config.yaml
hidden_size: 384
n_experts: 24
experts_per_token: 1
d_expert: 96
hidden_act: "swiglu"
normalize_top_k: false
balance_bias: false
lr_router: 0.000464
vocab_size: 32768
tie_word_embeddings: false
optimizer: "soap_variant"
beta1: 0.95
beta2: 0.99
dataset: "wikipedia_en"
Below are experts of layer 2 (counted from 0) of a mixture-of-experts language model. Rows are named router (the router's row for the expert), gate (a neuron's input weights, with its number), up (a neuron's input weights, with its number) and show model dimensions 192-383. Each number is 128 + 24 x the weight over its row's rms, rounded and kept within 0 to 255.
After each expert's rows: "mostly gets" lists some tokens that are sent to it at least half of the time; "comes after" lists some tokens at least twice as common just before its tokens as in all text. This comes from a sample of Wikipedia text that the model never trained on. Tokens count by the router's weight.

# expert 14
router [129  99 116 112 127  92  93 116 123  83 136 135 135 112 172 124 151 153  76 133 176 155 125 142 144 111 170  81 110 140 165 153 124 182  60 140  48  93 160 133 116 149 119 122 122 142 117 115 117 117 130 119 104 108 162 152 137 138 112 131 153  97 136 117 141 140 102 134 113 160 147 160 119 143 135  95 144 144 120 134 159 110 102 136 116 131 133 183 106 122  97 100  93 147 169 116 131 104 130 129 108 123 104 156 160 133 131 142  88 113  67 106  88 124 147 120 124 139 177 136 121 123 145 163 154  86 121 114 110  68 108 115 159 113 125 112 113 131 102 116  94 109 124 162 132 108 123 131 129 122 149 190  85 132 118 148 197 126 105 140 126 173 109 156  85 147 151 134 135 142 148  86 131 166 100 131 104 151 159 113 143  71  86 131 163 138 106 124 112 157  94 117]
gate0 [127  68 122 148 130 126 155 103  79 139 156 127 171 106 156 146 133 134 128 126 115 150 131  66 145 132 142 104 132  63 110 158 122 135  80 122 123 139 159 129 137 136 126 107 137 109 144 114  89 113 165 123 118 145 148 111 122 122  98 131 119 118  76  97 145 138 114 128  97 152 162 111 102 166 100 139 119 154 144 116 159 105 166  94  80 102 140 139 108  97 107 131 144 146 143 154 108 125 107  85  95 115 112 120 128 118 128 154 114  97 113 161 138 104 154 150 140 121 123 126 131 157 141 128 130 144 125 136 129 135 135  96 149 148 134 120 139 125 149 157 121 118 156 140 100 106 138 139 144 125 167 124  92 110  85 112 122  79  98 143 119 127 155 124 120 134 113 154 144 135 141 116 146 137  87 119 143 116 128 125 141 133 134 144 149 103 117 112  97 129  94 108]
up0 [105 153 144 141 119 127 140  80  97 136 115 110 120 179 110 119 123 135 117 115 113 152 162 103  73 169 111 127 128 107 123 118  99  90 123 136 159  98 118  86 144 127  88 167 107 149 151 160 132 104 106 116 149 168 121 128 152 112 146 151 141 133 146 131 121 152 147 138 152 160 138 111 139 132 160 145 126  64 145 120  80 141 131  92  95 114 160 109 155 120 154 116 127 111 152  66 133 124 165 123 115 125 134 138 142 159 108 102 113 149 154  85 133 111 143 109 106 130 135 132 125 174 113 115 139 146  94 159 119 159  77 122 128 170  94 105 157 166 145  76 128  85 132 118  98 163 149 138 150 143  94 143 130 133 119  95  91 129 118  90  92 129 157 153  83 138 102 118 143  96  93 131 101 171 127 123  95  76 153 132 111 113 156 138 144 162 122 162 132 133 151 126]
mostly gets: " able", " difficult", " well", " unable", " mid", " popular"
comes after: " was", " is", " as", " were", " be", " are"

# expert 15
router [142 116  81 135 113 152 110 131 115 132 115 153  92 127 162 120 120 121 164 161 116 141 115 137 104 160 107 148 147 128 113 149 128  77 147 123  62 163 126 153 228 108 166 122 114 111 112 137 151 135 117 118  88 147 106 148 123 133 140 136 148 128  87  64 180 111  90 121 131  63 110 131 130 135 147 112 110 132  60 112 115 156 105 114 129 101 118 158 170 148 124 124 124 136 101 114  97  93 115 141 158  81 101 130 143  92  88 102 140 104 114 120 118 133 170 117 132 126 158 120 103 141 147 161 144 115 151 148 158  99 131 116 144 138 134 154 135 145 112 130  75 126 149  96 134 117 119 128 138 145 100 125  77  85 137 123 103 142  97 117 130  73 118 133 116 147 119 132 152 139 154 117 143 173 112 149 149 150 152 118 143 134 155 139 111 119 108 114 103 140 162 160]
gate0 [130 191 179 112 139 101 121 120 133 151 158 144 160 130 139 131 133 145 150 124 142 135 116 140 130 137  65 128 132 140 130 107 146 129 139 107 115 118 158 150 162 135 102 126 124 115  87 132 172 108 145 106 124 124 105 137  81 141 112 149 176  69 139 113 139 159  97 129 125 117  85 141 180 107 147 109 139  96 133 111 107 156 166 141 123 134 169 136 198 171 147 127 119  99 101 131 117 121 123 114  75 118 143 152 129 133 121 131  87 119 145 132 131  90 125 121  94 137 148 117 102  97 124 135 145 145 104 109  92 128 105 177 112 112 132  98 108 122 139 137 154 165 140 123 150 132 102 138 134  85 125 151 106  81 145 147 111 125 106 124 144 138 128 104 157 114 116 203 144 153 139  94 167 181 148 180 127  97 102 166 138 108 116 132 136 123  90 146 108 122 149 131]
up0 [ 89 126 176  72  93 103 134 150 128 108  86 109 101 145 111 116 107 131  84 142  90 141 131 120 115 111 154 117 127 115  91 126 132 169 113 142 134 154  88 129  72 110 171 153 125  79 106 133 134 158 118 144 122 113 100 118 134 104 121 114 179 111 130 108 100 102 124  73 121  92 121 166  87 148 144 130  85 129 135  98 138 102 151 110 128 137 103 104 141 101 138 137 123 123 161 134 138 136 113 142 110 155 132 111 155 128 107 153 132 135 148 122 118 135 123 106 130 118 148 125 119 122 142 141 129 134 142 115 102  89 137 130  98 125 117 127 178  98 133 106 110  52 125 165  98 154 126 147 145 162 123 146 102 122  96 156 142 124 115  83 123 105 185 115 120 139 183  92 118 137 135 131 130  91 140 106 109  97  97 105 129 119 129 107 134 140 147 104 121 113 149 158]
mostly gets: " took", " gave", " make", " worked", " wrote", " lived"
comes after: " to", " he", " and", " He", " also", " who"

# expert 16
router [146 182  99 117 122 136 163 148 145 126 114  85 112 107 147 125 176 108  80 141  91 151 127 126 127 120 101 123 107 110 149  92 139 118 125 110 125  96 145 110 105  77  95 117 113  86  98 141 193 137 151 155 104  69 119  71 185 141 126 150 105 174 116 138 155 121 128  59  97 137 131 111 183 127 135 144 110 146 100 113 149 138 125 130 109 118 137 135 108  90 148 105 105 123 121 115 161 107 127 114 158 154  89 151 121 150 122 125 111  81 172  76 164 131 150 116 118 113  90 118 120 172 159 113  92  90 135 133 106 183 116 162 133 129 167  79 136 141  91 161 150 167 150 112 113 126 103 115 114 165 136 130 154 124  93 147 172 156  90 125 130 148 120 147 106 139 118  99 125 115 120  99 107  72 128 164 169  86 121 122 125 103 164 124 135 142 134 142 140 164 106  89]
gate0 [119 132  75 128 133 114 173 118  91 119 145 107 139 118 111 103 152 119 181 135 119 147 144 118 174 138 125 153 125  74 125 123 119 119 107 131 108 133 136 124  67  93 100 121 149 115 101 129 149  97 128  96 114  79 128  61 140  62 138 138 134 171 106 102  69 123 155 103 147 110 130 143 177 168  94 109 120 127 125 141 117 119 152 102 127 195 123 156 112  97 106  98 136 115 138 123 113 112 142 144 141 109 115 184 145 153 126 107  95 183 146 161 107  59 167 117 101 143 157 133 116 108 143 100 149  97 134 162 151 103 122 105 163 131 119 119 137  73 130 145 111 182  98 126 111 109 147 175 122 114 133 109 159 105 162 139 102 119 151 155 143 120 119 107 105 166 113 115 131 109  97 109 144 122 126 154 149 138 158 115 120  83 166  96 112 148 103 135 141 140 135 146]
up0 [147 107 139 126 149 140 121  99 147 152 156 118 140 117 157 132 153  57  94 105 149 143 136 144 133 122 124 139  98 130 118 166 147  95 110 125 123 138 113 171 131  90 124 118 129 101 139 133 131  67 185 127 132 146  84 105  82 106 142 139 117 128 145 143  76 149  84 105 137 153 116 113 110 110 171 151 129 124 113  96 116 133 139 120  93  90 121 106 135 101 116 137 147 102 145 139 160 116 131 108 127 178 111 120 138 118 132 138 135  94 136 178  95 120 155 114 154 148 110 134 124 117  88 114 110 171 107 160 128  99  94  92 132 144 142 112 138 135 116 121 140 109 112 143 153 106 145 131 103 117 147 120 143 116 104 158 116 120  92 149 123 153 155 150  94 183 120  99 117 131 122 136 128 112 107 132 104 159 145 131 116 154 110 113 115 152 123 169  92 113  82 131]
mostly gets: " that", " which", " this", " who", " This", " other"
comes after: " the", ".", " that", " in", "s.", " with"

# expert 20
router [146 142 159 137  99 141 143 140 112 109 128  99 105 148 122 147 105 101 151 147 150 112  98 128 140 136 144 157 145 122  94 179  95 148 145 105 128  83 115 106 110 139 137 128 107 170 169 125 127 108 127 159 150 117 157 113 131 148 124 158  76 182 147 178 105  97 114 150 126 123  97 123 121 116 129 171 101  55 126 131 137 135 154 138 122 178 137  80 112 116 149 146 160 124 118 130 106 192 109 134  92 134 140 148 111 119 152 123 159 124 138  85 140 165  33 182 144 120 117 141 150 109 136 154 142 157 127 117 159 154 126 121 140 126 169 154 130 160  98 128 141 131 139 150 110 132 116 115 110 107 122  98 103 151 125 108 213 146 112 158 150 103 107 101 127 113 123 112 127 107 138 151 127 148 114 155 124 124  65 140 129 119  70  91 101 112 151 161 134 123 152 157]
gate0 [130 130 190 184 147 100 113 158 140 126 150 204 152 186 103 143 135 119 121 107 142 116 122 108 149 121 165 158 167 125  99 104 142 120 153 173 143 116 108 131 116 145 158 147 148 148 127 133  70 118 117 151 145 152 103 109 156  94 141 116 142 108 131  93 167 156 152 150 209 146 129 121 143 160 125 109 119 145 114 156 147  95 131  96 125 168 173 109 122 115 173  95 138 135 110 127  96 126 109 178 137 144 121 134 139 128  81 104 119 173 143  97 166 150 149 147  80  81 132 122 106 119 172 109 125  91 157 154 112 146 128 122 110 113 116 151 121 156 149 110 112 116 111 125 101 126 101 158 135  86 147 157 134 157  88 111 154 149 100 114 155 158 117 106 142 149  96 149 156 177 120 137  80 114 163 109 153  99 171 116 133 121 120 135 115 144 133 126 138 134 116 132]
up0 [169 105 164 118 152 147 130 100 123 162 124 148 111 160 127 160 129 111 162  91 153 116 122 101 177 143 136 136 139 153 147 101 103 137 116  95 164 173 130  87 161 156  89 146 173 117 111 123 121 110 104 139 138 119 147 133 116 120 112 158 154 101 101 142 112 115 135 167 108 136 106 145 109 149 128 120 109 164 150 143 135  94 103 100 132 153 119 142 146 155 126 103 137 127 114 126 147 106 115 101 102 169 110 163 175 100 113 127 136  92 126 130 121 121 138 100 105 119 161 101 138 136 149 174 127 165  99 139 177 138 133 135 132 132 120 166 155 131 103 144 147 129 119 128 131 125 149 156 113 115 192 116 101 106  97 109 215 157 146 141  89 133 133 139 133 127  89 111  73 167 119 113 151 100 120 105 103 176 126 127  98 151 113 116 161 146 102 103 142 141 137 112]
mostly gets: " Em", " Hos", " Cyp", " @", " IC", " Hus"
comes after: " |", "|", " for", ":", " with", "i"

# expert 11
router [146 141 157 136 100 141 145 140 113 108 128  99 104 146 123 146 106 102 150 147 151 114  99 128 140 135 145 156 147 124  93 178  94 148 144 105 126  84 115 108 110 139 136 125 109 170 169 126 128 109 127 160 149 117 156 112 131 147 127 157  76 184 144 177 107  98 116 149 126 124  99 125 116 115 130 169 105  55 127 134 136 133 156 139 121 176 138  80 113 116 150 146 160 124 117 128 106 194 108 135  91 133 141 148 110 121 154 124 159 124 138  85 140 164  33 184 143 120 118 141 149 111 137 154 144 158 127 117 158 153 124 120 139 126 171 153 131 161  98 128 143 132 138 148 111 134 116 114 109 106 121  97 103 149 125 107 212 146 111 157 151 101 106  99 127 113 125 111 127 108 136 151 126 150 114 153 123 128  66 137 127 119  67  91 103 110 151 161 137 121 152 155]
gate0 [136 119  91 126 165 148 145 141 151 130 158 118 119 128 122 149 169 128 110 128 124 131 144 142 101 108  97 134 109 169 121 173 159 109 129 114 142 131 128 102 108 120 151 144 115 151 127  76 144 138 106 118 163 123 110 115 141 150 116  58 122  96 109 159 110 148 154 107 143 140 187 114 123 153 117 145 164 107 151 129 122 117 117 134 140 124 118  67 103  87 132 129 146 111 111 138 154 137 138 105 159 120 152 111 153 124 155 116  89 144 130  99 203 126 120 108 125 131 115 100 182 127 124 117 151 101 171 109 108 142 158 142  75 131 159 134 137 123 134 116  78 152 184 122 142 154 109 201 124 131 122 133 136 124 108 123 124  93 139 132 119 114 125 110 131  86  73 126  96 125 120 166  91 148 131 139 159 121  98 110 127 145 131 114 130 114 168 101 101 140 211 157]
up0 [118 108 135 117 111 173 147 119 149 127 185 114 131  82  91 137 143 129 102 102 158 139  85  90 105 121  75 113 104 114 119  93 159 106 143 139 122  90 163 143 170 141 135 113 110 139 151 155 151 134 154 121 107 125 130 149 116 153 125 100  93 120 100 155 104 110 104 123 129 175 158 107 140  98 110 107 169 125  99 159 116 125  94 130  75 127 112 130 126  95  99 116 144  97  86 165 115 122 137 125 111 140 128 128 160 111 135 143 144 128 147  86 128 161 148 124 123 120 162 127 132 118 102 141  87 141 122 138 148 146 131 134  89 166  99 114 151 160 141 118 151 194 130  90  91 144 161 158 116 128 108 153 129 104 137 140  81 105  95 146  95 164 107 154  90 166 107 135 130 152 157 159 135 142 137  99  74 133 115 120 111 186 100 139 125  92 160 111 102 135 138 160]
mostly gets: " 04", " 3–0", " \"L", " Catherine", " \"G", " city's"
comes after: " |", "\n", "|", ",", "),", " —"

# expert 17
router [161 159 174 180 114 108 120 117 149 120 100 126 151 140 103 121 148 161 108 106 137 122 130 130  82 133 127 148 100 133  96 164 162 150 137 129 122 111 106 109 120 164 124 143 143 156 131 132 123  77 135 123 171  94 114 147 136 123 149 113 113  91 120 164 159 163 137  93  86 106 159 169 134 170 109 112 139 103 120 123 117  99 123 115 141 121 136 138 100 133 114 103 130 146 134 145 149 153 140 137 164 119 133 130 107 138 148 130 153 137  80 152 111 149 105 122 132 155 134 137 182 128 117 156 121 162 107 143 147 149 162 109  97 133 119 173  89 156 125 104 143 132 131 108 117 170  95 131 140 125 141 158 100 171  74 133 117  81 156 108 108 147 117 115 136  92 150 157  71 151 110 145 137 154 154 150 159 131 112 180 103 131 119 121 152  92 148 151 144 107 145 119]
gate0 [142 135 101 148 111  85 143  97 124 126 151 126 139 113 133 136 132 121 140 149 166 109 101 105  91 164  53 140  99 127 136 135 109 158 159 158 124 129 161 131 124 132 118 123 118 127 153 101 129 118 139 142 172 128 104 126 113 133 119 103 133 158 116 165 107 161 166 100 102  87 140 105 147 186 147  94 147 132 113 115 111 158 149 117 167  74 128 138 123 116 114  99 112 148  93 119 115 122 175 104 116 142 127 160 129 116 159 111 136 131 123  82 114 105 138 112 159 138 148 185 138  99 171 185 146 134 122 125 140 135 113 140 128 167  79 129 121 110 158 110 123 146 147  94  81 136 129 143  93 141 130 174 139 101 128 142  99 136 103 156 106 115 147 119 141 166 140 165 141  97 121 122 175 160 126 121 164 126 143 133  88 137 114 130 136 129 134 126 145 181 112  97]
up0 [136 133 138 117 149 134 141 116 126 134 110  62 119 135 128 108 109 108  75  80 158 168 121 125 155 104 112 151 126 123 146 144 142 122 134 147 108 139 115 114 155 138 116 145 102 101 138 162 145 119  96 136 123 131  93 152 146 130 159 141 118 181 146 124 120 162 104 149 141 143 127 131 116 125 107 123 131 161 149  95 131 125 142 159  98 127 136 100 123 154 118 113 127 143 165 141 102 124 138 112 115 123 146 157 196 142  61 104 146 133 114 163 137 164 137 141 146 132 136 114 119 140 109 137 112 144 111 126 163 116 141 116 105 133 135 176 165 127  57 151 118 127 146 143 147 112  99 125 150 148 125 136 120 127 124 130  65 180  70  98 124  98 118 183 103 163 145 132  65  78 104 139 149 149 156 100 164 106  96 154 127  87 167 158 165 145 141  89 141 101 126 142]
mostly gets: " York", " States", " Carolina", " California", " County,", " Angeles"
comes after: " New", " of", " in", " South", " United", " the"

# expert 1
router [146 142 160 136  99 142 143 141 112 109 128 100 104 145 122 148 106 102 151 146 151 113  99 127 140 137 144 157 144 122  93 178  93 147 145 105 127  83 115 107 109 137 137 127 108 169 169 125 127 107 126 159 152 117 156 112 132 149 125 156  74 182 144 179 105  97 114 151 124 123  96 123 120 115 130 171 103  55 126 133 138 133 156 137 120 176 138  81 112 116 149 148 160 124 117 131 105 193 110 134  92 135 141 147 110 119 153 125 157 123 138  84 140 164  33 181 144 121 117 140 150 110 136 154 143 158 128 117 158 154 124 120 140 127 171 152 130 159  98 127 143 130 139 149 111 133 116 114 109 107 122  99 103 149 126 108 213 145 112 158 150 103 106 102 127 113 123 110 127 107 136 151 126 148 114 153 126 127  65 139 129 120  69  91 101 111 149 162 135 121 153 156]
gate0 [102 133 174 130 122 126  95 143 101 144  89  86 135  91 121  68 127 112 150 146 121 119 103 152  53 181 165 139 138  88 100 115 138 145 132 107 121 122 174 119 134 170 130 128 110 110 137 120  97  89 150  92 104 100 164 109 108  92 175 132 104 132  92 123  73  80 118 111 140 137 104 174  91 109 148 125 146 113  77 136  84 117 149 131 132 144  96  97 127 120 128 118 105  99 170 122 130 115 142 114 128 109 164 125 116 120 125 120 149 115 120 146 126 121 115 109 131 163 106 107 136 138 144 126 117 114 113  95 119 143 147 140  92  99 149 128 131 143 154 122 103 116 139 126 121 117 140 132 166 113 124 109 158 147 104 107 127  99 172 164 120 136 122 122  91 117 128 106 149 135 112 114 121  93 100 108 133 137 132 108 145 126 147  97 130  88 141 151 121 160 121  97]
up0 [126 160 119 104 161 164 123 153 161 145 114 115 143 107 117 158 166 116 114 169 177 116 134 103 108 126 128 155 112 155 137 143 112 138  98 134 120 116 148 153 130  99 120 164 134  91  98 112 146 135  92 100 146 156 144 148 139 195  90 121  85 103 165 172  86 133 150 154 137  92 155 148 126  78 109 126 142 190 175 157 134 122 145 168 177 127 144  91 124 182 140 139 107 135 119 136 162 137 149 125 161 101 140  99 106 108 133 168 111 152 136 110 163 106 117 140 114 160 142 117  81 108 131 106 154 109 102 131  99 101 112 151 101  88 135 154 140 140 140 142 118 125 114 150 136 121 103 103 130 145 131 127  65 126 129 123 141 154 116 110 110 133 110 106 122 158 122  94  98 114 101 145 121  88 136 133 135 137 131 121 153 130 102 106 127 165 149 143 140 154 144 121]
mostly gets: " J", " RF", " Jimmy", " Tommy", " Stewart", " Harry"
comes after: " |", " ", " the", " -", " by", ","

# expert 19
router [145 141 160 137  98 142 144 140 112 109 126 100 105 147 123 147 105 102 151 148 153 111  96 127 139 136 145 157 144 122  94 177  93 146 146 106 128  84 115 107 108 138 136 127 109 168 168 126 128 107 128 157 151 118 156 113 132 150 126 157  74 181 146 178 105  95 114 149 122 123  97 123 119 114 130 168 103  55 127 130 137 134 155 139 120 177 137  81 112 116 148 146 159 124 118 130 105 191 110 133  92 133 140 148 110 119 153 124 158 121 137  84 139 165  32 183 142 123 115 141 149 109 138 154 143 157 128 116 158 153 127 119 139 125 172 154 130 159  97 127 143 131 136 148 112 131 118 113 107 107 122  98 103 149 124 107 214 144 109 158 148 104 108 102 127 114 124 111 128 107 137 151 127 147 115 155 126 125  64 138 130 121  68  89 102 110 152 160 134 121 152 155]
gate0 [179 133  77 123  90  79 119  84 175 133 116 124  94 116 154 124 130  93 145 168 112  82 122 127 166 132 127 112 151 122 139  96 136  97 126 153 170 134 127 165 127 104 130 114 171 118 148 116 135 115 126 184 106 107 138 145 139  96 136 139 142  96 115 153 140 139  97 127  99 119 116 154 121  94 127 136 124  97 160 164 164 162 112 135  94 141 159 149 115 138  89 147 140 138 144 139 163 166 129 137 109 119 162 141 103 121 117 160 130  82 137 149  92 143 150 146 153 141 127 143 118 133 127 156 123 113 171  90 157 122  96  79 130 149 139 169 133 123 140 133 132  98  81 105  95  96 117 118 156 151 130 125 153 119 107 143 110 115 156 148 118  87 141 132 100  87 113  62 119 115 118 124 109 103 137 156 130  97 114 126 109 171 109 123 191 143 157 112  93 151 117 109]
up0 [138 134 122 108 120 160 104 142 121 112 135 125 130 189 157  66 114 110 139 124  94 142 136 129 103 117 115  94 122 138 116  78 126 117 150 142 110 140 164 149 142  89 133 150 173 118 137 138 155 153 140 112 128  69 140 165 101 112 135 120 122 150  90  96 130 125 174 160 146 145  97 104  87 181 112 153 150 116 122  63 135 156 113 175 147 164 176  84 117  98 127 172 104  93 117 161 104 138 122 153 149 154  85  87 149 147 132 109 159 114 105 116 122 122 110 156 117 132 107 117 149 136 124 151 126 121 160 171 123 131 119 113 116 148 117 138 136 128 141 155 158 160  84 141 109 120 138 205 108 120 130 166 141 134 167 126 145 152 131 135  75 165 140 134 141 151 136 102 133 128 126 162 111 112 128 140 179 160 146 122  90 115 119  97 140 160 116 141 164 153 152 131]
mostly gets: " ✔", " 0.1", " 6–2", " 6–4", " 1R", " 1–0"
comes after: " |", ")", "\"", " 0", "\n ", " 0;"

# expert 2
router [ 92 116  96 112 139 118 140 134 150 166 142 115 116 137 136 103 103 175  99 117 147 129 150 118 122 112 167  96 107  99 137 142 126 128 122 122 147 114 147 130 134 124 107 140 159 117 150 121 109 128 104 145 153 134 107 122 149 121 130  94 140 105 127 105  96 140 112 140 134 146 116 135 163 138 113 118 118 132 140 149 106 148 121 123 137 140 115 188 148 144  90 136 131 126 121 185  92  96 128 110 103 121 141 121 106  94  83 122 102 138 167 140 133 107 103 104 118 120 129 140 148 172 125 127  95  97 130 112 100  97 127 173 167 131 115 103 116 109 174 172 122 180 113 101 186 106 144 246 102 136 131 147 150 104 150 140 141 149 116 126 132 124 163 147  88 156  95 120 113 118 119 135 150  99 156 121  96 109 116 143 179 153 118 141 175 145 126 109 133  85 104 138]
gate0 [140 141 114 127 135 143  95 130 158 147 171 171 120 104 128 131 158 131 136 131  88 141 132  73 146  89  69 148 178 111  76  83 119 113 101 101 121 144 148 205  79 143 106 134 133 116  86 103 126 149 121 105 146 101 123 121 129 130 149 134 184 148 167 161 127 114 153 123 141 125 118 145 121 147 133 137 130 115 144 170 122 118 170 115  96 119 102 159 141 121 142  77 179 102 141 146 139  69 161 136 120 160 143  96 137 149 127 139 139 100 119 154 117  89 113  74 144 131 159  65 198 140 132 128 130 122 115 117 135 156 126 112 126 158 122 146 127 104  92 173  95 144 114 127 124 123 174 114 147 157 137 119 126 129 109 135  94 155 117 172 125 149 141 137 150 120 123 162 143  89 183 128 147 139 111 130 142 127 115 136 132 186 160 157 138 111 128 130 142 134 137 158]
up0 [141 159  97 133 148 118 112 141  88 181  96 119  80 155 118 139 131 100 149 112 149 121 138 122  81 158 155 163 118 127 136 133 144 128 126  74 127 128 142  92 118 134 129 148 128 124 138 106 133 127 148 121 147  77 130 133 114 152 135 184 144 108 150 135  54 103 115 123 105 135 144 104  71 146 118 107 102 192 141 134 131 118 157 154 151 122 134 102  97 115 109  70 167 152 124 145 122 133 119 125 109 109 142 116 120 148 151 123 148 134 152 127 157 109 128 125 142 113 115 115 162 106 112  85  76 137 150 152 155 177  99 140 129 124 162 156  99 152 145 122 177 114  93 131 160 136 180 114  87 128 109 144 114 144 118 179 119 137 119 120 156 160 142  95 131 106 113 122 149 111  99 138 102 105 154 110 131 118 140 106 165 147 146 132  80 115 113 135 101  91 124 124]
mostly gets: "\n", "\n\n", "=="
comes after: "\n", " |", " ==", " =", "===", "."

# expert 23
router [ 74 102 107 154 142 124 114 132 105 122 174 170 128 129 127 128 144 155 115 111 106 149 145 130 128 135 141  95 115 101 190 106 150 132 151 157 137 158 154 129 117 102 112 135 145 102  91 117 113  91 140 138 151 144 144 120 111 158 125 117 154 169 112 116 130 113 149 137 127 158 108 123 119 115 100  96 132 157 135 129 127  85  97 139 201  80 159 116 134 135  96  82 149 123 160 140 154  86 111 163 134 107 136 101 154 128 154 153 119 144 175 152 141 117 133  86 168 111 181  85 151  87 104  77 116 163 115 132 129  83 160 133 102 133 102 150 144  96 113 188 139 123 113 190 135 172 120 107 125 137 130 165 153 147 139 163  81 105 150 141 135  99 142 124 107 102 153 109 146 111  93 139 129 144 135  84 142 151 134 127 129 150 157 156 135  76 130 127 154  89 143 113]
gate0 [147 124 130 146 214 145 159 149 145 148 114 114 139 119 141 147 118 125 132 115 134 171 121 133  84 163 103 114 140 114 157 126 132 137 155 132 119 128 144 159 179 129 101 121 108  97 153  97 120 110  73 111 140 107 127 114 110  97 154 165 124 175 117 162 144 107 135 163  92 174 110 100 125 148 107 134 183 193 126 133 137 147 116 143 117 115 167 158 121 147 149 136 117 137 100 126 117 124 152 120 177  97 122 129 153 104 162 122 114 109  78 107 138 131 106 131 127 144 122 129 138 121 125  95 128 133 115 131  82 122 129 143 156 134 123 140 156 124 116 133 146 124  93 109 127 154 150 126 101 112 125 127 157 107 150 163 122 142 108  75 134 141 146 126 136 187 145  84 120 134 131 154 189 116 117 166 124 122 123 148 111  86 150 151 109 148 109 138 146  89 106  81]
up0 [106  99  83 135 105 147 175 145 115  90 170 130 125 131  96 128  98 134 166 125 163 174 149 118 108 129 148 132 128 142 149 128 120 116 137 154 149 133 147 141 162 108  61 106 135 125  90 139 184 121 104 117 169 115 121 149 117 147 145 105 126 135 113 141 100 144 104 114 103 130 112 148 169 135 136 113 169 136 148 111 131 133  98 138 141 161  79 113 192 130 142  93 140 107 114 144 156 110 108  94 138 152 175 129 128  92 147 132 126  92 117 163 133 169 151 163 145 107 155 160 124 129 125 105 177 151  96 170 122 114 154 138  80 160 149 113 120 143 130 139 106 138 112 107 135 136 137  93  98 149 111 126 141 118 117 115 144 165 141 107 126 125 135 118 165 102 124 159 137 165 116 151  86 117 128 151 133 139 127 104 118  96 111  94  86 137 165 155 121 175 119 175]
mostly gets: "===P", "===D", "American", "===S", "===B", "===R"
comes after: "\n", "S", " \"", "M", "B", " K"

# expert 12
router [ 89 158 124 129 144 150 115 122 148 143 129 114 151  80 130 139 117 106 171 128  98 140 179 129 148 122 178 113 158 158 186 173 189 151 146 159 130 126  92 174 110 135  98 148 164 143 108 141 146 135 121 151 102 105 135 113 162 143 121 110 127 171 132 136 170 154 109 135 124 157 123  96 108 142 132 135 162 136 151 125  74 135 177  90 143 120 126 110 141 106 100 143 159 137 160 135 119 138 135 113 106 114 133 122 104 145 156 103 144 151 178 122  96  97 144 130 135 141 147 142 148 107  78 112 134 112 110 130  67 146 122 127 116 120 112 138 136 138 120 141 151 140 139 122 147 119 142 112 137 151 121 111 119 150 117 141 117 135 117 121 127 161 112 127 171 130 113 145 137 125 149 167 100 162 157 106 103 123 111 111  85 183 110 150  93  69 128 120 121 106 107 115]
gate0 [125 152 116 154 177 152 113 114 123 140  91 169 135 149 136  83 137 106 149 153 133 108 152 146 167 142 121  59 118 155  92 105 176 185 132 144 123 139 121 130 157  88 113 146 122 160 107 123 191 146 122 114 120 123 138 139 147 127 104 162 118 149 180 141 121 134  91 131 121  76 133 125 117 112 101 116 177 143 162 158 116 120 145 114 141 106 112 118 100  80 103 106 128  90 133 129 140  52  76 107 122 149 167 128 119 102 127 149  97 145 137 118 112 166 153 134 125 118 159 136  85 119  75 144 134 106 120 134 116 138  90 117 121 125 133 133 129 161 125 109 100 158 172 124 180 118 100 102 149 124  94 159 128 137 101 142 116 117 136  91 120 147 115 147 190 189 169 143 117 110 121 140 149 107 184  59 129  98 146 156 137 161 149 123 123 124 157 132 131 121  98 119]
up0 [111 128 105 133 120 110 124 147 157 121  89 114 132 116 113 134 139 142 124 183 132 146 104  92 135 153 166 128  92 129 126 120 111 131 171 130 170 160 152 135 138 133 119 120 124 117 112 117 110 107 138  88 127 119 138 125  85 116 134 100 122 113 119 124 160 100 120  86  85 131  93 101  82 133 116 100 131 115 149 120 129 117 139 119 141 190 118  71 164 124 150 127 129 137 147 166 142 123 153 118 128 170 156 144 123 123 125 136 105  83 137 130 110 143 129 117 145 166 120 144 145 136 137 152 110 115 109  91 125 132  56 129 134 128 123 122 124 132 124 152 139  95 102 168 107 108 159 128 172 105 105  84 142  90 140 112 142 123 159 149 105 111 132 115 113 125 122 166 176  89 110 106 123 129 122  96 132 107  98 120 144 119 125 151 178 140 148 112 152  77 135 118]
mostly gets: " quarter", "uzzle", " householder", "body", " variety", " degree"
comes after: " a", " A", " an", "A", " An", " B"